config = dict(
    n_layer=16,
    d_model=320,
    n_experts=32,
    experts_per_token=4,
    d_expert=64,
    d_shared_expert=0,
    activation='tanh_gelu',
    moe_layers=[0, 1, 2, 3, 4, 5, 6, 7, 8, 9, 10, 11, 12, 13, 14, 15],
    router_score='softmax',
    normalize_top_k=True,
    routed_scale=2.5,
    balance_loss=0.00201,
    balance_bias=True,
    init_std_router=0.00809,
    lr_router=0.00189,
    vocab_size=28605,
    norm='layernorm',
    norm_eps=1e-05,
    tie_embeddings=False,
    optimizer='soap_variant',
    lr=0.00221,
    beta1=0.95,
    beta2=0.99,
    grad_clip=1.0,
    batch_tokens=[32768, 65536, 131072],
    seq_len=256,
    train_tokens=312700000,
    steps=4507,
    dataset='wikipedia_en',
)
Below are experts of layer 13 (counted from 0) of a mixture-of-experts language model. Rows are named router (the router's row for the expert) and show model dimensions 96-127. Each number is 500 + 25 x the weight over its row's rms, rounded and kept within 0 to 999. Numbers have three digits each.
After each expert's rows: "comes after" lists some tokens at least twice as common just before its tokens as in all text; "mostly gets" lists some tokens that are sent to it at least half of the time. This comes from a sample of Wikipedia text that the model never trained on. Tokens count by the router's weight.

# expert 7
router:498506546489458452472525471471532562508524541531531495501476507504514540478478509485553484509530
comes after: "\n", ".", "==", " ==", "===", " ==="
mostly gets: "\".", "\",", ".\"", " (\"", "—", ",\""

# expert 6
router:475512536491483481498537505516470489507494483524523521487497539480517494498542491504532484514494
comes after: ",", ".", " is", " was", " that", " it"
mostly gets: " that", " also", " but", " which", " a", " who"

# expert 16
router:533492439506506505515508491500472485542523540516503484513502494517486504489521483586497470497499
comes after: " |", "|", "–", " ·", " No", "9"
mostly gets: " ", " JPL", " MPC", " ·", " %", " Candidate"

# expert 19
router:501485459538465522470531466500528463462524511505527501519524503485523462520500468501521520516485
comes after: " (", "|", " in", ":", "\"", " from"
mostly gets: " album", " episode", " 2006", "See", " 2013", " Nominated"

# expert 28
router:468527546464501471500490501514480440510490462485520493504484508488509488532531464491452519453534
comes after: " the", " of", " The", " in", "The", " to"
mostly gets: " the", " one", " their", " those", " these", " this"

# expert 8
router:505484493487501527491466518464471528533523464460567518497496497526536466485481486455490503521494
comes after: "-", "°", ":", "′", "–", "″"
mostly gets: "″", " Coordinates", "|---|---|---|---|---|---|", "Personal", "present", "|---|---|---|---|"

# expert 31
router:534479502519525456484507511479487499499486491487489477530487509522482461509491510508495489459507
comes after: " of", " and", " in", " for", " to", " a"
mostly gets: " an", " such", " various", " these", " provide", " important"

# expert 27
router:506479483481505479529504490558502499519529492533481516517479518483489548487470503486526515484531
comes after: "-", " \"", ":", " of", " (", " by"
mostly gets: " U", " K", " St", " M", " J", " Ch"

# expert 12
router:525478512483502525489499500530527488511499547465476499493528492460484486465474455492547471514481
comes after: "\n", " 6", " co", " 2", " 1", "\""
mostly gets: " \"", "-", "–", " '", " (\"", "/"

# expert 29
router:459492502546519488495529490484462568545517528472450546540530487545501492510502507488528500519500
comes after: " a", "-", " the", " \"", " and", " an"
mostly gets: " un", "hydro", " co", "See", " red", " comp"

# expert 14
router:490529476543535548464478556455509467505502529481510483557556502497519471524517487462484451449532
comes after: ".", "/", "000", " km", "2", "5"
mostly gets: " km", "000", "%", " million", " ft", " mi"

# expert 25
router:493516504492470485504498516542533512506483504474483541497477473492514540510530507489501469503497
comes after: " |", " (", ":", ";", "|", " +"
mostly gets: " 0", " 3", " 1", " 6", " 7", " 8"

# expert 18
router:515500478493546520502499458510438491477501509499473534533524513508486496522520478466542531488461
comes after: " |", ")", ".", "==", "|---|---|---|---|---|---|", " information"
mostly gets: "\n", " Candidate", "History", "See", "\n\n", " information"

# expert 30
router:525497500483473509478501554534520534508506515526503530491514463491521546519473551501478477537529
comes after: " (", "-", "/", "_{", " \"", "C"
mostly gets: "C", "M", "L", "H", "T", "D"

# expert 1
router:529506473516494523514481515513533485523490489494478544506537454521504498519541509472458515537525
comes after: " ", " 0", ")", " 1", " —", " 2"
mostly gets: " ==", " =", " ===", " JPL", "|---|---|---|---|---|---|", "|---|---|---|---|"